Below are experts of layer 6 (counted from 0) of a mixture-of-experts language model. Rows are named router (the router's row for the expert), gate (a neuron's input weights, with its number), up (a neuron's input weights, with its number), down (a neuron's output weights, with its number) and show model dimensions 120-159. Each number is 128 + 24 x the weight over its row's rms, rounded and kept within 0 to 255. Numbers have three digits each.
After each expert's rows: a language model's description of what the expert responds to. This comes from a sample of Wikipedia text that the model never trained on.

# expert 7
router:145140145133122148128130119164132156138149117104133137115091098089134146151123163104118113157135174082118095138159094113
gate0:115123141140134137070123129103100133115160160147105125133100149121137098125097130141112107113124131125129108143147095112
up0:132141125118188120132132144121113127150153122162131124145126162111101126108113158117111098116173140124115119160156098141
down0:134111119148131108111148120100127145100125145066099092123170102129075123080129155147079107110174146042133130107095106128
gate1:122177144112125201125107142118131129090118150073142180115102095144134119131163153122116108141121144157094172116122135117
up1:143165148156134114123125121162126107173103135130127144123118161116123134119114137119128103108136102126120132117155138136
down1:154142150106100135161105116173109083149130104126147110120133120148129133145127098147132148136085147122120142153141121141
gate2:139108201118183146104137094104154156129129090122145160117125110113080132166142145165092187165133134114135136126114135118
up2:152148117112147112110167137133110109125120148114137123151087134103142121141164130113142123139131100084123135143150104106
down2:158119172129104126135111112108106121096145110139116092145100150108111101140154154160141128170111154162128163097155133147
gate3:100140134120128177141142111170098128096144140125131090121115102112160173139089158122147149146104104128113151107115111161
up3:149146128122061135131138130133122163111127095116140136156107080121080136152117127136131122121108159127192114165096145113
down3:139126079080165162071112108134086115104129121108106097140133135139147146121128135133122136120129101172175169159110116116
gate4:118164162155137123098116135146131117121129101119096152138113098088123145159073136143151149117141164127139118142122119127
up4:129090155102120111151129164158105101144120125089118127138140132104138128108122118069155096218119119153130128142118085107
down4:119119142104114170159120128148127099115128092108105103094115141143154177162144119115096102108098077085100104168131121142
gate5:117138102152123110126099134136143131123118104073173130108114121075142155152136160131111133221081089152134115120137097102
up5:082107096092140100126143146107120118144092152128130131159140108105075134105102149158148144132132131093127089126139131147
down5:125174120102161103126124102120149121140126100140131149099140129123163094124141088143119144112119124111101109101139077143
Description: Foreign name fragments

# expert 9
router:149143087095131103125098152109123150156175123126115143135123120121120129114110147132125145163119136094162102173114173087
gate0:169099127122130152165066133104097134127115143141096076153076142088137117110118162144096105144127130151100120144093122114
up0:101110090147105096089160116174101143105149100131136116118116115142129125148073131145111139114160146119147105122173148193
down0:121123135125126163146157110126124150152164121135131064120100143132141141164117167124106106135082124150122178115118110131
gate1:109121132126114132095083120100127170134116177115135115125133127127123139156153095119095092118087142139109119151158143117
up1:119143142108140138085143173111150120135134129149157093137107154126105135133113117131096158128111166121148137151144151132
down1:129188126142147140137156162132135146124089148139111144131083162157114108165110155104123136106118149112166140106116137118
gate2:121101106141151144088108137111178137145113121110115120135110133174126113099128150143140104125175136104116121116166149131
up2:097106135074131145144140101141141123149091141112152110088156095183161154126163128159141107160125157147119101090104144156
down2:147118135152170118099108137073112107137161109120118139155113123156150097130127088119118159074127148125186124105100130136
gate3:151102116109178139096141107115145148173159161117157113118151107179139136108113152091161138152138139119141083141147117123
up3:161119157122129129168118156154097121093120118179089108134107134112113145110142075151097134111127072113106182143180094137
down3:139086130120138130105103136160140152087120109104106124143118118105124142152138121135146096132142106156131100152123081104
gate4:137130108094085107105147115157128105161167121136115144119135155168149140138099120140146123111116147117123134151106118092
up4:137137119143074138115118117118173108144151158143109141073157154102169109116092082143134116113129139137096125167154150131
down4:111117120167102135147102149121113072149112122129105146117116159143088070103158121139115093105183116135121092104155129128
gate5:114134111093092166140113141117153128138161130170106119125143134142160085146131116118111120144101096135157115131132099115
up5:157163137102159128156133136086168090132145122078127171132088097151145133126143102114115179116098101143149120155138146142
down5:122164148130152107141141143144095116169094176102122140160147067101120140135105122130159128073146146159133182141145090125
Description: Prepositions after verbs

# expert 12
router:129131147140143105132099091119096124125169108098106135109152137104137147111119164141134120147142131129132128149104126119
gate0:121130135113139108147075120154147144135150141141120104106143152125148134133114181146126146145121119172137149117104137122
up0:096130156113130111184131140136163103086133153136132093157137107077114079134133128082102162164132098155118103114123145115
down0:107164062104103113121111101100142109147113151110108129132141116124122151111118119175080127118141150163131163126112112142
gate1:108160148126139076127124080126144130122150145113109111126123171133114090168063099111171157110123168143099149135159098110
up1:148104124160164111131133160108121114162114181112129135094129125143130137110147118097096104177100117142146122114132141124
down1:157111146122150076136127150132144104154126124129132144164129149136105136124124132137117113125147101112136159147117157139
gate2:104139166123152098108134116156111149123128170126130147152117121158162155090092135125112104146130156128125119132145110122
up2:113184140135114131122135090193128180089120114144124133153130111131104098156157115113080133124087111150155138101123157114
down2:142185135126108139154150100100150116118093148123132135153126134157180140160130129137138133103125092126140175159158125130
gate3:141128150154123102148141119130110117140121121118124124134160091169121108118164094152103143144114122136091132157083140117
up3:128101141180149129144115123135165115142135118138089120120122141140116085155168136135126173121087144139158139122118162171
down3:112093117102148154128101089121146174105135127198134142154111163163136146169121126105111116131122133094139137131156134108
gate4:128140121109128165135114142070120149132101087138114119156148166185143104111092137106162104155127089105142128145121128142
up4:112119113138129116173077152119102118102130120140123136112142142129101146152099120142105123130119115119133135100184157154
down4:115095088099133146119123127140087151147153180137124088111105113120122138128116163090163111117164134103083125145092162114
gate5:141136109150117115127157075121084144157126114111121140130140088138143113175112173135137136146093096130148088139115103112
up5:123118107143164113136123138125112119117138136104130145097121144171098135102128148150076121097205125177111166144129117170
down5:111106133119125107130150159101127125108150115119102091145149121111152122087127135107151100191152103132166148101146119123
Description: Common-word inner pieces

# expert 14
router:137131088133118129103137096105109106107188090090123145130128111138134124095153144151142119142136125096171116198118133109
gate0:105147144134112174125142117153144125127091155167119161118112076180146104108162121143154124124131121081118120101121104107
up0:106126142181092072115144139099161151116160142122167134155151120140107120133136113135080111156110126156154143135151137130
down0:113147139171138090101147140136100119115112106155124125108135149155138174151189135118103106141173147124105111127121149136
gate1:102155125115106172132130129136126124094104119173105151106103117131129124118115127165107154165149148140111119121093061112
up1:095126125130125136112152158149187144071154138158114148128106132115127115088106106141155100142160155129168118108112109125
down1:148127121143082064108135141134130109132164137091115132143087091096146124139103138124126108108148100120162111107110123113
gate2:106133110140105143087106151091152121117148100119121132104131144174083165115137167143168118112141136111155092103147127128
up2:150129140139163128159099128122081143103131119136131147119118139146187125158140121098132132105133115111132119168150125145
down2:136131094155138157103127167099135106139133102146099131127125133148103100127163096130095136109131104088142126128126140141
gate3:165126107123093131131147173084175122128149122135088122128137089129135116118105154110100099134177172127201136124112110155
up3:150098152129106111152156144156155122098160131150192129103123142176135119128159111109117100114152155107167116106114122168
down3:168103090153117139084123180137137092138163121139114152156151115093111102116123146103127108130161097091151113148103111162
gate4:114131090114171127130160102128120156121090156160141152150147109119118090093106153138130087144100159128169155130121147109
up4:176123107108144190150133141094136141134078140124106168099161125156129119127118117142120091161107144135127167136118056125
down4:140177132130132128113115142088158153150108143091147150137123139134103157131149168180108102119146145106137115106059114118
gate5:127121093148103097136139144124103166102153143117132176128145143141129115116098092122116158143150135084120173163185167101
up5:115133111145141120126090136128160127152053111109087135073114110099136131116120155096137087133104132131106123187141177173
down5:103160150156116157144110132110108083091169120154102140125129102131128098148121111150099136127111059093123137109140143090
Description: Digits in numbers

# expert 5
router:119121101118139144098151147135126162164156133129127093122126110105122148110142135108113157145144118077142070172148099121
gate0:081112136152118159099148086119090175144127139135105115097086133099143106128141099125124110151087088124103119148139148118
up0:160120129155089132110144107168117150140103140143114110103159169117148113145108112161165178122091139106159132145102140114
down0:109146131155179153132090143134117143138095130142097127142156143116142128138132134126112132122103107105183084157173117109
gate1:122147144117135122093139118170146181129167134121145146096116127121082134162139111158154111095130123088129154141166115152
up1:109140120151121137082156159138131141102148119099164150101105132124151129127086111151143138122097104147131081080131150135
down1:133116089128117164106121127098125131092117125112141106119080120132132126144074118078135113162122094140147129119099085115
gate2:113158117110185120166106112102142119115157079107122124134109137130137134156127115141131094159091145113150113155160119164
up2:127131123113131088137096108149113088122132114151156136127124139143164110135122096117137110126132132130136129104121117123
down2:098169136143098108130124101105193122098140090128124140128188119129152112165129120134158162139182128144115144094094151139
gate3:156083153117128155125150117177138182143159153127155095128152110139137130116110158071123123142134154112122146148168142111
up3:126113124126143086176081124125131128139135107124138114162120134108109122157126080109079125111113157170132132088126166107
down3:150154101120160131113158163075112119140133127144146098123165091105119118118114148086106183148136147124125142077136118159
gate4:153135140121125123134158170166126119113116145139124103114102113110122154121154135093081112153143124108149111140101100136
up4:076125100123139126100160118146130121134151136075123159122156098116083096194107144167094166148159106116141095148130133125
down4:132139090137129112167092148099099161156140123085118096073105132125145135126137133148142127149060143136115100110148158131
gate5:115137151109165123149120099123099160129125104138166140167103134182131108133120117117126194111140095101121123152133113095
up5:147121164051128176129119119091117122147129111119130110122135135192118123153105125167105134126114148144093105162155086107
down5:142138125117133140148112151100110084132120147106110122094148187107124117136104102159096122147161116099156117147144170121
Description: Mid-name consonant pieces

# expert 13
router:137151141100134130127099083120108116142121064105132094103171082170116159085141132127112124138143148112116119151115121121
gate0:080173132106103111120104087116106152138149179118136174108109122100057125139185132180137115129152141114129129122162140093
up0:117119120110134149109130118078142121134127174105130086144125074138105168162113141126157150112143157120128144139120115168
down0:095120112127148139152130151095149113125125130126133103123155145123152105157089156083152091156070092084122147141107140152
gate1:169138099116189112162155099103143144136107097146172113141119102114116147114152163090136127145121135086125107110120147085
up1:167120115099155092131178094145106133117102127084215136113112119161147103126143155114130076160101153116146136136130119105
down1:134163141120114136106197124136126131120111115139136101106105069134122137085137177110147116140133116149099145165139126144
gate2:090184112097156076129137179120104179114142127145136125130127077151146131138152163124145094111108161126156131099128120144
up2:115143131085079098137134138162132152127131120115117132184124106112149109095102133108126117122100120124126104133142129113
down2:149155177113115144171128134134100141119141132105118159101139128149101171108153131150183137087173121097086127102140132130
gate3:130149114115166147110105171148139154113149128115166165133103109149130117126126124116109114140133120093133121191095147124
up3:104163122146132118078139169125122130121134115110151155103127113101107129126157165145095105102106129132118131158088160131
down3:161114121146116120134159130101149152101114121139120119173138150145085162125150073082146112168157089113148117114144129131
gate4:105156123145144123146124153072149152110101107118108128125143149139145153105110113145094155133139145139105124119129138154
up4:121115143092127092113123128111138152142134113124102131158106129133185132131109095164126148160127108132142128109133173142
down4:149125128140147093114144105169141095174134098185121112097138152067119143153116162121131165124127152128115119150173127142
gate5:143155128128124108141115106102170106106143112123131089151111138112079125081142166142109143117136154123072151140093133144
up5:184141137111127129154077131082178153112153109095165151130133111149144129115149155119138155141100129146146114093097146163
down5:121157124090119135104137144104129094089154157112127136120113109132134112130134129118153130161073129127162099139151154101
Description: Lowercase word starts

# expert 0
router:108141170121147146143116133124133145157165087134119146103133084132163140094138140114095102149106131148130099132171105130
gate0:115184118102133110126116129131140162136100115088102113119133169141137123124121114147162104165177092158122073155131102170
up0:108134147123142160148142137138087114138176104100117137118127158125129109122138113115107102147153084129112141163153086150
down0:150128163099096143098137145144135176130116107152115086118125105108143132112167085113137165126144140125122112142155177160
gate1:131139142142125127179187132129132095165116138124127141126125146099130156102089098120115136147125124126088113154128106120
up1:136091167124145115126110115099171123106081117097138120150143145141138112136110092108137129108107126109148127129122092094
down1:133131129099129106165080122119162114138131122112118134100136141113127150164126091118125133127109118120131109129130108153
gate2:127076150126141115173112141108142156167137098150180139104150123121164142098131142091160102113141134118143139128136133116
up2:132107157118088097115119129120098103128122129096085130112123124112095143134105108121103162104141192105115121168115150142
down2:118075146160095176113117112134130101143110119185171153131082114100151137124134135139159120168078140142126124141132143169
gate3:148158156146132123133140118136148131148147116148125121122072110122114089104120097109110096145094170099071082098133079129
up3:167116165130111140126143123135117144115152109107147124106134150120139138102152115093104144113128100151145136154069136167
down3:173073142125145146166087146110113114091113114107141121107137130161117102073121180127098153123129130119139128157123145145
gate4:123112142114121155153102135157126180107158125136136098124190150102162165055094170130090122129146148111098099116157139118
up4:146069142142118122139135124189147139143173089116152151132157151133122155159105127137158140100121114128150124120131105148
down4:120155133115127088100108141138145125139133071092088105133138121130098156156141151099153167087131130130154104134144166135
gate5:136152104182116097101125099158130127078137122130136109128137140121154108133113097106119128136174130135143118095110163117
up5:131157131136154134116122160131162136155147136156144105160111126102140127103158138110109110149108170087135093109158117144
down5:141163135122146080171118095102136154152123079093096141096147112116097136117131118115132146098106159161145150107161100142
Description: Infobox field labels

# expert 4
router:133122118167140146113128143104122133142185114127143123102105098124091143147140140135112135151145165094139135167142146150
gate0:115100143138131139148135128094147128129155175159168166097138155128122157144136205100134126154121165096150113151116161139
up0:121114118137164106117111169172109144134112175099149075144128112121119132133091094121095167154096095146109136096138137102
down0:131158147112120102136109113078133174072119160141118155107120148117148133157128095105123126148130156130160080099126131165
gate1:120130151119121095158113131145117146114131139133133178101113088134134096144124122147110132093164131116107114151108134125
up1:129099089100075160111142099144148119111147143090093153157112143118137168166108135095139122116146139127139146120178138101
down1:108157082140189159103127153131153116142119096155116098149113167149153093086158094117130099129132131159106113116128137148
gate2:074135172155153136162104151083120135130156164158121152137130132117108169102136117118119117134166148114089147138159132163
up2:099104167102160111108133182088147176093113142140149064145138074101101121115150135118125107112127137161111136162137160172
down2:088152144115122119138135172119190114120131094157120089138134116139104123129115092141103154145130118090087138065113104094
gate3:135118134168115126114150129182145120145133137102115103097077168137088097127122130151093164144108151097114142172143126136
up3:082148113142160139151134128111117090146111130149129127116140152169157092086101137168147107151135118121168080171121146114
down3:169108117152137151140128133084151128094129081112133122127116086147087159121131106133171120146072145146091125101086108176
gate4:117081125083054114127153132143120128132151146132155143120166093110164117151113113160145122155116153106105125111160093145
up4:122139127111075104108162140099169100106153145091149155134128120120105133135116097142150129120116086080128082146137164114
down4:154131117115107154122121133094142113086125136151132105117135141113148108126117090114099096145132131113129145150134138132
gate5:129109124154145114134153111120065113104151157123136111104090112084113158125121147145158169135120124114178149151129151105
up5:153143136114122120088125109106115077076140137164137115142113180138128177155114171166132179131114135122130116123174147157
down5:105066147136077112124141133096123095145195124135156160108143133104123121124157149170124115127126116135137154116106143163
Description: Table pipes, list markers

# expert 15
router:173116104147142135158095140129108151126146097127110142125142114077113146093125120094134121156126168126152111142122130134
gate0:169170152168148134124147105089101111183110147087112090109110137120106109101083137116109159162124115092129127148094131147
up0:153127122165083145145137089112142150142134175163142182134166080147161126104184100115115120096138123144134131140148126122
down0:115125097128102129102160124101153105113110143152102144175171174162111132162134101108135183108115157125131153151158119116
gate1:117096101087119136149121202130105123098116109089107094100167103135089101119113119119121138131127141142107131144143122141
up1:136150143104097151098122127146131123147101104120171104168151114089094153112104095121127155179086115106127134115146136138
down1:163119139170141113094142161148125142113107138128106126122091109137107117097122159114128122085155186095138136114125126102
gate2:137162099132119132080097106102101163121123108095122140122114159109095100077156123138144140152141116145116114153153127151
up2:115096128095154085140156187106129132132109111152079146113127147130107103155156137166088120129112108102127151132112138112
down2:119162111120133099090154122174135097077107155100093134165077149107150104120140147086147185168154110132096107136121102140
gate3:155122164132149078122136151144146127151171127112114138136105121097145128124128126122124158176117133126140072081100153119
up3:122117161143148121187121119098150142128114150109148119126149124147095156136143151106103083148142116144114130150172135112
down3:118114117141162132118110081117116140109141170148072138182109170136121105121116181101124131138119119104115148140109151140
gate4:158135093125114158154132181127085143095194123103082103140139105146149125120096151121162113127114185113134083087118126148
up4:087129072106144131147155120171159121150141132176135130104114113144155125135149121148130144166121088149104144103113109091
down4:137177106148147111125138123135175130120118069175143105136122142093063139127113115124143136111129138096116123119112195134
gate5:155140095095120107131153177096174149181100141150126142125127161112104137152120184114143110123087159109146092124172100147
up5:097112090129095114147138106150137159132141148155120117128177129176143153139115129127149122090124141128095136090099128135
down5:107099128103158133108155113150144171102126170125121153103154124098132146136169102082162120153140106124157132117170103151
Description: Mid-word e pieces

# expert 11
router:160122114147137122110112109119138122148120119130088150078115131089137107121120175097116084161143170094126096154111101120
gate0:113130172089130147145151112125072143142120138122062102125110127119132098095151096146165085149188161118131162134154175115
up0:112096145101144086159134167152081140146108137143117132111149112121124123175136108130124131170134146108174198083134125107
down0:107099164151126141120100108211115170164128156098146136165117134118135127086128154103154132134163186156135089126139186129
gate1:115074111115166108107161113138125105162145141133128138149152133157110102138154135149115132152183122107137161112134159081
up1:150113143151132100106149141087164117173112146068143157117086150136124119150146126115091122119115131104144134126129165134
down1:153119127125122143169109102162148115116116113132145155123131126156121108118129129113144129114132136103124087105121094147
gate2:105138180156117127146129105135149122091138120143131155167162137122093086131117174160125083139099133106136089125129084130
up2:115097120096172143162077176154146096156091150137103112126123121109134151098112111126103171124125153121129159132120165131
down2:138154165148098110115114160131147137129157106098136112134117168123064107128130135142127173127121093092070153080112127087
gate3:180141114083118102097132098132133166162110110149142137103075107164136104168134127111145153147113122130184116115160130186
up3:156135145095096101148092080121120139155087118142143158116127135158114119159106111090126162124142092122137088125123147099
down3:129137133130060143134124124098137123124128140128098136113100103135134137138109135157147108110116111119127118139147108115
gate4:158125130131103114087129115111146133157149142128152173122112108136187125155103134119113129140198119117109134144109169138
up4:158107112101093135182136174152136131080085134138140139099101159134142112118131115126126156137134157084167162141121147116
down4:105118116133131153099145144109121137123119182144118095120108142149157099089122161149120141097159141151143150110150168114
gate5:143118127124094130089065079106113089134145082131123140091141146176137098114128186105112158126135121118101126117124119158
up5:157124098174155097154097110137130152154152149120097108082132147143162116106166109127179090109139120139108089141094142132
down5:167157160097091125152155159175127084142126121137161166154134136169095124120136146064151116093143172097121116132109074115
Description: Word-ending pieces

# expert 10
router:104132101149172131149141107147100132103130074124120131112121084118143158083134143135108151139117155125159151102130124130
gate0:088140124130124105141117104117079104091117084090145129151092081123132104124145181106108117131155131121105133135090182160
up0:133098138094141135152102142119150148132125154117104119124113112110128140109131137147134109127120094156153136132139121098
down0:144132130133136135119142156126154157085143141098133140116156154107161103132125094086135088128125116086141162111127103135
gate1:122101137155135111129114139082150119113123101117189095157093120121139136142123099112123148141132164137156177114140147129
up1:130129092121092148117138146133101117148131163094148170161117115087126128136117076137103171124100147178098137138091124119
down1:080150151175118125138149132144109143117164071146081172112144117115137186079117193146118078123153125127171143114102114135
gate2:109100139150144108089199134141156110127137117116098159108089093115138112123133109128121092153135151191131156151114117101
up2:133100110130145149188088105106123094155127104155169134119113145151133097101115167123146133161112124127169119149111118131
down2:142145087120138169141116117137126115111145161151145115121093142121121121173123138122150126132145163107116168124143114132
gate3:079143144181134125071151134148141123111154110100111144135114091118154156128112137139141135134141096102128138112146169160
up3:107130133139135111094158112125097101148112182128123108172131102098124121125133112128108132179158138142086152113180133093
down3:136117152144122109141084113079104154121128111154134094120114126163083148102098149121116110132174101121162089166132113101
gate4:109107107123136157160115088129105156089111113103147129135142132093130128169134126115115117164163108120119153121114156119
up4:116166146121132106116109155145132132162156167117085118149114131142158118119119097122143143153114140103104137140176092094
down4:114149105102143112083121160136124147118150125175167178113143109133101116107102113128100138113097085108148150110090168112
gate5:132105123155163106110130069136133086149096152155117116130107098140135133163132131140119131149084119124104132098142109124
up5:139111141124128102154122127120135128157111110099111118173098139113122119135145139118115141175140099134101096116122121141
down5:107115124125111101090126100120101122162167131133096145159096127110129124150156138144140167115125146140134090120164109145
Description: Latinate mid-word pieces

# expert 1
router:141144124111114143129123138115106108131153141104128146113123104138140128144129136130119155129124127114080079157187087131
gate0:195133150148142162108135133125148105125137133114131139122164098110117136125110116134114139134149123212107135140192138116
up0:111157108116152165167121176088137111159131129175111136133125134119150105102122108105159152115162131093150129112110149129
down0:082158127153132155116114154125100125103143110143108126132111126132173156082119125169133184121122144168107111102145143126
gate1:094171121149128169134097135109149136116172129109165119091154124112139157141139144113092142114188118194133089139167116148
up1:111181140093098118125122094131120104190100105039096118119098101123187122133145164114122106154128120159147104087116143150
down1:136189092117119124102095090163109157137103199121143151123112127121104111142167146118121123166129118146129130135122077113
gate2:141153140134086153129118083163118107107119120148102098089116103133135081147076126081110140163104130159103138132095079157
up2:091171101099148127121117147162110132136128113123125141135100146150132133119158129125155128093110106100114097123136167100
down2:121143135116115107111142138118173127117125123105159119136128129107155114143104126117141137093153117120111128157114178130
gate3:144104128112180159096130164140124156174091121165150168122106141156147169129136088076114171124111124096127115107170128135
up3:139099147145158127074119152158139162132106149166113144171079119109095169136125111111066153106124102109133132143132129154
down3:124114099102117112123078149130132154114142118117109136127151105157126094079186106114104126085144084145110131143155120122
gate4:124159111146108122126110124130098109128143193116124147082118079131185149130137177098112108104137130146079131106136112169
up4:134143107058122142151111125121130149100140165121129103103122159107134163142112101137133133088140133140168113106103121129
down4:106110140183143160153165140091135094135112139106100108166122107124099125133149109188139097122084135108156118150155124188
gate5:164153110119126122104173114155110091056113143140133088112138129154125120164150091148101146086146116083102172105133127142
up5:154141138131153128129179101130109084095084168110131093187112141129111095099134142153139154077162091148107167154142123114
down5:122149141141114130148118148157165124111151099168112183141139081156147106094135067138149139157122147119133129137154119125
Description: Years and numbers

# expert 3
router:090103105185125131108113142120139110152156089125131138128119114112115158130138120131109115164149127107135110147128119098
gate0:083085074097097157140116145121115152126140106099152130111156127137158146109119141148166183142145110164111109113130113098
up0:155131137138136158119146166137133116125162120112094132108096097149090113140113116118135123127124148115126125140170097156
down0:121137147144120107087158105108147119132136107173154132138095168101108115117119145080142118161118101115087112117099098116
gate1:130075144117147124118105134137151107172134126132160138154114155114150093119106118161128109100150136141135169147132118098
up1:160131137135150146089113106113118108102173116129122106105091171161105137114085109136128062127145157150134124147174151108
down1:170093140102088107119135102149133153106142096134141121099095120113114142134148130106140138175135117133167157121120129111
gate2:130121139128115106139131094127187112096133107136109144132113096085129138131152135175125134127164121167145093101119133126
up2:130091132098157109109098110126182118087168126133172128129130110114124097124117134136105136139161096147126122103107143126
down2:128116147164143163122125143150114124144161106139134151082138079126104125115153128136131173145136113139123166096162142101
gate3:112144086112165116146098151121113106131120139121157137178107140121160131148115150130149088084177085102117139113108135192
up3:152135120138181121130130138115152099137174062117096105146123115140147114082117122113135172147135083128120129127081139194
down3:105105109152156158100164178162130098102121125129140136077139138155087097158136138128135111116123156130159140112110135136
gate4:096103146158085125138105143114146112150134094171155133127145145131112154107165125142136147170140103122114079129158135102
up4:132163132145148164157124106127112140154159125158105099121082122122138157142099134105183161157124144115148103137130146137
down4:117146106137074113175141105098118150127084123135144137116148114159147106152141132144111142124117143127087172094113154108
gate5:142083126181123123143138096137142121141160129124096108160121120103125186164109137076156145131127147123164137140155134128
up5:152141119166149127143138102125161106145152137152124153162121122099110171150151129089142160129087152106135142096174144160
down5:114110146136105097129128108122149171108138116139079130121128156099143142140112100116153116129133127104129104101142107127
Description: Punctuation and delimiters

# expert 2
router:133114083133132148154126084126139098121177095132108088123108078123124130133191134107122126140140144076118066107150124105
gate0:169122125097120122127124116110186122125140106156123118162104109206113134123121157122101122125123065115118122129131146101
up0:128184128140128134145119089117108094099102127116131146126130143091148125154160111111152151145164183143134129148110134132
down0:076147131129118108129118124084150129104129136133147102129106094099113070143152106118120134112167091157131130082131131124
gate1:153172101169115083133133156144120157139142124142094117138153109162108144099138076105123104135123095103085128145125138186
up1:166126164115114071141124163064165141158087146129135170130087152130105131138118157151125163137106097094123084136057151136
down1:111143122165134143144135156118136102158105094139140128173107110107100098141113136135162146157128123193097102082106104110
gate2:132098098123136142124091131163139125178133132096115103104137115126137135171153168107112131155132128098166087122118103130
up2:141135115122102172102124114159162168118129104174166107102151131161108130118156149147180151105109153101100150142165125106
down2:164094181145119101088103068152120080113097159147099130119086146122116108134108126157102105112122150136139133119141127137
gate3:100109121090142135180124118159097111122126131115133123146130077124103118103159167111097098133084150137116078131136138148
up3:080097108135143135117128120145134149147115100142141145154119114093117185149122126139123145102144073106069130091117152091
down3:120119109126120160147149132092132089115111157138162111121156115106130166141144085147086153074112137158115127153133109081
gate4:112133130149104128165105106159151128151153086180121128126135089131109127152181118111155130110138131134095131115171120142
up4:129142094107145130134105182113120090109120104091105127137124151153142128086133139139157143148162122120117151165106090129
down4:118119133142129118120156148127050118144070101135104119123128166103160152124148143112131129153154140112148126132109119144
gate5:147132143160132125153103143157140155111143162144121145140108151151125129137124103120164109115132113075175109118141139151
up5:114159158135103095128119144115123138102120147148132117134161079114092115160138135095140093123151101135105103129099079102
down5:194123137117139099151091083070143113129139141163113096102112097153142093152142156156166099115153164102099124130138144118
Description: Personal name fragments

# expert 6
router:133107080151146146098138122134145130114195089130142129125134121111099122153111130117111125208141152100162112159090130090
gate0:104099099176151108107127136119117113131123114174155093177133151118133128101160114158138122122105096120093149107151119138
up0:163120147090076123161098182134129177130127134142097149133123126151190116122133150138071107170109163106170133097112165151
down0:173111185120131097159115103154126134118099107149170120143114129131175123196177128134123117102144146143149097127136130116
gate1:157140142139152132144127095095166167118139166136111140102090098140121139109114148068124153141128127139091113107070151129
up1:164119159190164158130153130116140128085159152116102137119138110126160150120107178105129139131144134152120103146104108144
down1:093118136123152144148090171132151121115111146149159155116140126144084159166158124143120137110133110130193115136151130164
gate2:162102103147130104145073125149148147104145115107117154083096135128142132134150134097116086161104111137132173097163162100
up2:145119119087111096146148142139140167127125137110133094139124107165103128110116159133072144152154174128129098127146168101
down2:152131105132100164129148095101135110158125077115138123106164127131108138127156105108169113130124159198102105178114131154
gate3:109117076148135072125151162086153121158127171107118127102122097078096123131121119133096181125153156136147081141125138155
up3:139133129135126151092118126119120106128098137105114117098138108073065107115159117112102156169160093138106101112136110122
down3:133135130143139158126142133112148108092112107137148144145118149129118122122131189114162115121083128197129184154141142100
gate4:134145164159140169158123150136125127123115132125104161108122114127148154144151137110154138122120098158103130123155124107
up4:142070153141158096086147134113153126133095095133127122181071124110113115141102095111076135112132087157142117123115132141
down4:171121157141155143104128123123118148154079167104079105147109126142147146126190133165132114117136171169150107123139115114
gate5:111115095120133092129137134087134161091147153092126125101125126112078142130108112119098090191169171074120150100112094143
up5:125149175166133162129114142127106155131143126123124177144127119127186127142091148137144137128099123155135094137094133126
down5:176131175136154159116127104112103119147148095123104146150100097140097131135166129146178142090175129146126153124157124134
Description: Commas and conjunctions